Weights of a small mixture-of-experts language model, trained from scratch on English Wikipedia: 1925M tokens.
Below are experts of layer 3 (counted from 0) of a mixture-of-experts language model. Rows are named router (the router's row for the expert), gate (a neuron's input weights, with its number), up (a neuron's input weights, with its number) and show model dimensions 256-383. Each number is 50 + 10 x the weight over its row's rms, rounded and kept within 0 to 99.
Before each expert's rows: a language model's description of what the expert responds to. This comes from a sample of Wikipedia text that the model never trained on.

# expert 8
What it handles: Verbs and function words in biographical career and education sentences after he or she, such as graduated, attended, enrolled, majored, was.
router:61 52 51 41 60 54 59 40 54 48 60 58 52 57 39 48 40 48 61 60 77 57 46 29 59 57 47 53 59 62 44 59 61 46 44 27 48 53 44 50 53 49 52 43 31 39 41 64 48 46 25 56 49 78 31 37 56 49 43 44 47 51 67 53 52 49 54 49 39 62 47 48 55 45 40 47 54 57 59 69 45 52 45 29 51 62 45 50 64 47 45 61 51 51 51 47 64 60 30 61 49 54 30 61 61 53 27 43 64 42 53 41 37 43 50 28 61 38 49 27 39 56 57 43 56 46 44 14
gate0:41 45 53 68 55 45 49 50 37 69 41 41 46 50 58 55 39 46 56 55 61 58 42 45 53 42 51 50 48 51 23 54 39 41 51 53 47 44 53 68 47 66 56 49 72 45 50 60 60 39 35 34 52 55 35 61 60 44 45 49 52 64 46 47 59 58 42 65 59 47 40 52 71 64 48 44 55 48 60 50 44 60 49 49 61 39 51 51 61 66 54 36 56 59 58 41 63 54 63 57 46 60 65 37 63 56 51 54 41 34 46 36 53 57 57 41 57 49 65 52 41 33 32 55 50 43 57 27
up0:48 43 52 63 33 76 61 56 60 42 64 49 41 58 67 41 43 64 65 62 38 50 64 49 51 42 50 33 57 57 72 54 29 42 47 43 30 41 49 41 64 50 37 49 39 48 55 35 39 55 58 51 31 44 50 61 37 51 52 58 59 56 50 51 38 39 74 47 44 61 63 40 50 61 43 38 59 59 53 55 45 39 44 61 63 49 49 44 48 43 52 35 39 40 69 44 71 32 43 40 44 45 59 24 51 55 53 70 54 60 49 59 46 56 48 59 56 62 38 36 60 50 30 61 35 33 53 46

# expert 17
What it handles: Punctuation like =, periods, hyphens and parentheses in chemical SMILES and InChI codes, URLs, and sentence ends, plus taxon suffixes like idae.
router:45 33 40 61 66 56 38 48 58 42 61 53 61 49 43 35 59 46 47 44 62 46 55 66 54 65 45 37 45 53 52 47 48 61 40 58 64 32 72 55 61 54 44 44 74 43 51 54 52 48 64 48 34 29 41 46 47 38 49 57 49 64 42 40 45 55 57 66 36 27 57 40 61 56 56 52 61 46 51 44 56 41 52 39 50 55 68 65 55 52 34 57 50 53 61 45 51 31 54 43 46 42 47 49 42 52 64 47 40 41 52 45 52 52 56 65 46 67 69 39 47 51 49 44 34 44 46 72
gate0:52 50 63 49 52 43 57 55 61 37 49 54 55 42 45 41 47 51 40 39 54 38 33 50 33 64 55 54 39 52 43 56 42 46 61 43 52 63 42 60 51 40 46 62 39 65 29 39 56 70 29 40 45 64 43 55 49 50 60 58 45 80 49 44 37 59 52 51 52 56 56 48 53 50 50 55 51 64 66 51 65 42 72 52 50 43 43 34 54 39 63 43 45 58 66 46 56 55 37 54 66 53 49 48 55 56 65 39 46 59 43 64 26 58 44 49 47 41 28 69 41 55 65 45 62 49 49 36
up0:53 52 45 58 50 47 64 45 58 40 52 40 62 43 50 44 62 65 43 55 65 53 55 55 38 52 51 51 21 57 59 47 60 42 61 45 61 65 57 33 48 43 50 61 47 37 52 68 48 62 46 46 38 53 55 61 53 66 52 39 50 61 55 32 47 40 37 48 25 38 57 51 44 46 54 50 61 50 53 60 45 49 55 52 40 53 45 31 60 41 60 50 43 46 46 45 61 52 54 59 36 44 32 41 39 67 35 54 36 62 59 52 44 45 49 50 40 35 56 35 57 56 57 50 51 54 57 42

# expert 2
What it handles: Early and middle pieces of long Latinate words and headings, such as Transl-iter-ation, C-omin-tern, public, civil, See also.
router:33 46 50 59 49 41 26 62 58 58 50 61 65 46 42 48 59 57 50 45 44 53 60 44 68 61 49 58 51 54 69 50 43 41 42 46 43 53 53 53 50 43 61 40 41 53 62 50 56 53 46 54 57 49 61 35 42 62 44 69 39 60 59 41 47 56 63 45 50 62 53 56 31 41 42 49 33 53 51 29 55 47 61 49 55 46 45 48 60 34 37 44 59 56 48 51 46 39 56 53 31 62 60 68 40 38 47 52 55 42 42 46 42 58 58 66 52 43 57 48 57 50 42 55 27 44 56 47
gate0:48 60 58 42 58 57 41 52 48 39 43 28 49 54 42 59 43 38 68 51 42 57 52 37 60 40 54 58 28 59 53 51 51 49 40 55 58 36 50 61 58 61 29 44 53 67 48 31 41 43 36 40 47 68 44 50 73 51 51 44 37 46 39 63 45 48 30 54 40 40 58 44 65 52 59 53 53 43 43 56 70 58 41 43 44 59 46 43 47 41 71 62 54 58 32 48 45 66 54 56 51 50 53 54 65 54 56 35 46 67 53 45 58 56 47 49 59 42 38 59 47 58 52 47 62 53 40 32
up0:55 46 38 66 46 41 48 56 25 60 49 52 54 49 49 51 52 74 46 47 44 55 26 40 45 49 37 51 63 54 31 49 55 41 55 55 54 40 46 58 39 43 63 50 49 59 49 66 60 45 51 34 52 49 45 45 61 54 43 68 62 51 30 40 41 53 41 36 44 43 68 45 42 58 49 55 52 55 46 54 47 45 60 62 57 59 86 58 55 54 44 34 47 60 56 55 52 48 57 69 41 34 48 49 31 48 54 42 48 36 62 66 61 55 45 63 40 58 41 36 50 56 42 43 50 42 50 45

# expert 27
What it handles: Field names after dashes in infobox lists, such as Length, Coordinates, Born, Total, Density, Binomial, Synonyms.
router:54 55 43 33 49 49 50 37 37 35 44 44 56 50 39 76 69 48 57 48 44 59 59 53 52 57 63 34 49 53 62 49 58 79 45 61 50 57 49 64 47 58 44 47 46 60 51 49 42 49 52 57 61 58 36 63 48 36 58 68 36 30 58 54 47 45 41 44 44 55 52 46 59 40 38 42 55 59 54 54 51 57 55 55 52 40 40 44 45 44 44 37 61 50 51 46 44 50 57 54 57 36 56 47 65 56 40 55 44 47 60 72 52 49 51 30 29 45 43 42 51 59 41 39 57 54 40 40
gate0:48 61 58 37 60 41 47 61 45 51 45 39 15 47 66 54 67 39 44 58 58 73 46 55 57 52 47 68 51 53 66 47 55 52 58 48 39 57 58 62 61 57 64 40 16 58 47 45 43 53 50 44 40 45 54 35 52 72 43 47 51 51 49 55 28 43 50 53 60 40 53 54 63 31 56 51 45 43 40 48 64 45 53 57 42 60 68 72 42 47 50 38 54 55 54 50 60 53 43 53 45 32 27 51 36 67 59 55 53 55 55 59 36 49 43 59 44 46 69 39 53 38 43 65 72 47 50 44
up0:60 55 63 40 55 29 55 51 41 65 60 44 39 55 48 63 49 45 58 70 59 41 65 48 39 50 32 48 58 38 38 50 30 39 32 48 47 36 41 54 59 41 53 68 56 51 55 43 63 58 56 58 52 61 58 47 60 29 36 41 45 43 25 36 34 45 56 47 56 49 55 37 61 49 34 55 52 39 51 44 66 38 47 34 51 67 47 61 50 41 62 50 29 57 58 48 73 57 52 61 50 55 43 69 53 28 57 56 44 51 49 40 50 41 58 47 55 52 61 57 58 42 40 54 57 38 49 39

# expert 4
What it handles: Word-internal pieces, digits and short capitals scattered through varied text, such as coordinate seconds, number endings and name fragments like IL in "IL-40".
router:44 34 40 64 64 55 36 44 59 43 60 54 60 47 44 36 53 41 47 44 60 46 59 61 61 63 40 41 40 53 51 40 43 54 44 61 62 36 68 56 57 53 45 42 72 39 50 52 51 50 66 45 33 29 47 46 48 36 52 56 51 67 43 49 45 55 55 62 36 27 61 39 56 57 50 55 58 50 50 48 58 43 52 41 52 55 69 67 54 51 35 59 49 55 57 47 54 34 57 47 51 41 48 53 40 56 63 48 40 43 54 42 54 51 54 71 48 67 68 41 48 50 46 47 40 44 44 75
gate0:57 56 53 40 30 34 54 60 57 55 52 55 54 67 42 46 48 40 68 37 42 57 46 28 49 60 65 46 52 35 48 65 43 45 48 35 49 49 35 58 39 51 54 43 52 55 57 57 34 56 42 75 48 68 49 48 54 61 61 47 45 28 60 63 61 53 53 49 54 70 45 41 49 41 46 49 47 42 51 38 49 59 44 31 48 53 44 30 54 41 43 55 55 37 37 33 48 65 39 63 46 36 36 41 66 50 37 36 53 67 60 43 55 49 46 29 53 44 54 43 53 42 62 45 46 46 55 44
up0:39 51 29 59 60 55 66 53 70 63 44 45 63 50 45 38 63 46 37 39 45 35 41 36 56 39 44 64 61 42 43 40 33 49 66 68 38 68 44 40 63 38 36 53 59 38 41 51 51 54 50 34 46 54 46 48 49 46 60 45 67 68 43 44 38 58 56 41 44 53 69 56 53 56 44 58 50 45 53 42 62 47 66 64 50 42 68 54 53 58 52 40 37 65 66 51 49 51 51 45 27 51 44 53 37 40 49 46 37 57 56 42 58 42 49 61 39 71 50 65 61 31 51 42 39 38 41 49

# expert 31
What it handles: Articles, "to" and symbols in mathematical, LaTeX and legal or technical text, such as \alpha, $a_i$, (a), model.
router:37 36 49 60 67 60 32 59 50 37 42 49 50 56 42 29 63 63 52 51 65 47 50 65 66 65 65 53 44 48 53 47 52 49 44 63 55 55 67 55 57 48 52 48 62 51 42 62 36 48 49 46 60 35 49 40 50 44 47 68 43 54 38 41 38 34 57 52 44 37 49 48 37 53 55 39 38 65 57 38 55 44 48 42 41 39 69 62 54 66 48 65 51 51 62 49 64 43 62 51 51 49 63 53 58 59 41 39 42 43 60 44 51 51 49 55 60 62 45 34 43 37 49 51 59 51 56 73
gate0:47 52 61 45 41 32 47 56 34 54 41 46 62 62 45 51 37 49 64 45 49 49 47 46 37 50 51 49 50 43 50 66 46 54 32 61 28 45 55 60 38 40 62 62 49 69 53 47 69 47 42 47 51 62 61 43 56 43 42 66 67 58 45 42 50 35 38 33 62 53 55 41 57 56 64 59 53 48 54 48 48 32 58 62 45 58 52 43 48 25 52 36 41 53 48 51 52 50 52 58 41 41 49 51 47 26 47 40 48 77 27 50 40 38 41 33 55 37 22 64 55 48 55 60 59 57 68 50
up0:46 53 63 58 51 57 63 56 50 52 49 39 59 48 50 78 75 53 44 60 54 50 61 49 56 56 46 75 41 50 60 43 38 54 51 52 36 61 59 53 49 41 46 41 45 45 38 35 50 32 46 60 34 53 54 40 46 42 58 57 56 50 54 51 60 61 55 52 44 51 42 53 37 38 55 56 49 56 41 24 69 48 52 51 42 48 64 53 51 53 56 39 36 46 66 52 61 52 55 44 62 51 37 52 53 44 60 45 57 41 46 54 43 49 49 57 59 50 59 54 45 53 54 61 77 40 45 40

# expert 5
What it handles: Year numbers, especially the 19xx and 18xx first pieces in date ranges and lifespans, plus century, these, later, War.
router:42 38 72 74 61 66 36 29 55 33 47 65 61 54 35 39 62 45 62 38 50 57 50 46 59 44 45 38 44 67 52 43 37 52 43 49 55 47 54 53 39 43 47 46 38 54 71 53 52 65 45 63 53 34 43 50 43 43 48 59 59 52 38 56 62 25 52 59 35 40 57 61 59 61 56 59 50 43 58 60 67 48 35 44 51 37 61 49 60 57 37 54 49 46 50 37 66 32 34 50 47 47 54 41 47 45 53 44 36 42 62 50 43 51 57 62 49 50 63 36 47 43 29 54 43 39 46 57
gate0:40 42 56 45 58 49 52 52 44 70 44 70 65 62 45 55 53 61 49 47 41 67 35 42 48 48 50 45 46 47 60 49 58 43 41 60 45 40 64 48 66 39 45 67 55 56 37 45 63 58 50 58 54 64 55 59 50 64 57 43 50 54 43 61 57 37 38 39 50 49 59 50 42 49 50 60 62 45 52 33 59 41 35 57 66 43 42 55 37 58 56 43 51 58 57 53 53 45 75 61 43 32 47 49 55 51 63 62 70 35 57 74 50 53 43 42 74 36 54 34 51 36 51 58 51 55 65 38
up0:58 45 57 41 52 38 55 53 40 39 73 49 69 46 37 49 47 55 40 41 38 46 60 53 45 66 44 45 45 64 60 52 72 78 52 44 37 49 39 67 69 50 56 51 45 60 44 62 58 65 51 44 57 66 28 48 45 64 43 39 60 43 50 62 46 49 52 44 43 49 58 52 54 58 43 59 64 53 56 53 62 57 48 64 52 52 56 52 47 64 46 35 69 46 38 55 45 42 40 60 60 34 47 65 44 57 48 45 50 60 55 61 55 63 62 73 34 44 45 70 41 47 42 48 43 55 49 44

# expert 6
What it handles: Periods ending sentences, table pipe separators, coordinate direction letters (N) and sentence-opening words, such as Since, Many, government.
router:43 33 41 65 62 54 35 47 60 45 61 52 61 45 45 34 52 42 47 44 60 47 57 61 60 62 41 42 39 52 49 42 44 53 43 61 63 35 69 57 58 54 44 43 73 39 50 52 52 48 65 44 33 29 48 47 49 34 50 55 50 66 44 48 45 55 56 64 38 27 61 38 56 57 50 55 57 49 48 50 60 44 52 40 53 55 68 68 56 53 35 59 49 55 57 49 58 32 55 45 52 42 49 52 39 56 64 50 39 44 56 42 54 50 53 71 47 67 69 42 48 50 43 48 41 43 45 73
gate0:57 49 72 38 45 58 53 47 45 42 57 67 44 41 54 63 42 46 53 47 59 46 51 35 57 42 47 63 55 46 48 51 57 38 45 46 61 53 49 52 40 37 47 41 41 49 50 63 72 53 50 55 59 55 52 57 52 72 54 46 51 52 41 50 60 59 51 44 62 63 54 68 47 34 61 53 51 42 44 47 59 52 68 51 54 51 40 43 49 53 63 54 63 59 53 55 54 62 42 42 73 69 61 56 53 56 45 68 47 50 30 49 46 38 62 21 64 26 44 73 38 54 66 34 59 59 65 48
up0:44 60 56 61 51 41 43 60 46 48 46 41 48 47 61 57 56 62 51 60 56 38 57 48 40 25 42 55 46 46 61 66 61 31 69 47 48 53 39 59 57 31 61 55 48 40 55 61 62 49 27 56 44 52 60 52 51 37 48 64 43 51 51 61 46 33 53 56 58 51 53 61 45 54 65 47 44 65 45 52 62 51 41 61 67 51 40 51 66 46 66 60 59 45 52 50 55 38 19 59 44 47 56 64 49 48 44 49 40 56 64 45 54 60 43 27 55 63 62 40 48 56 43 49 50 61 51 55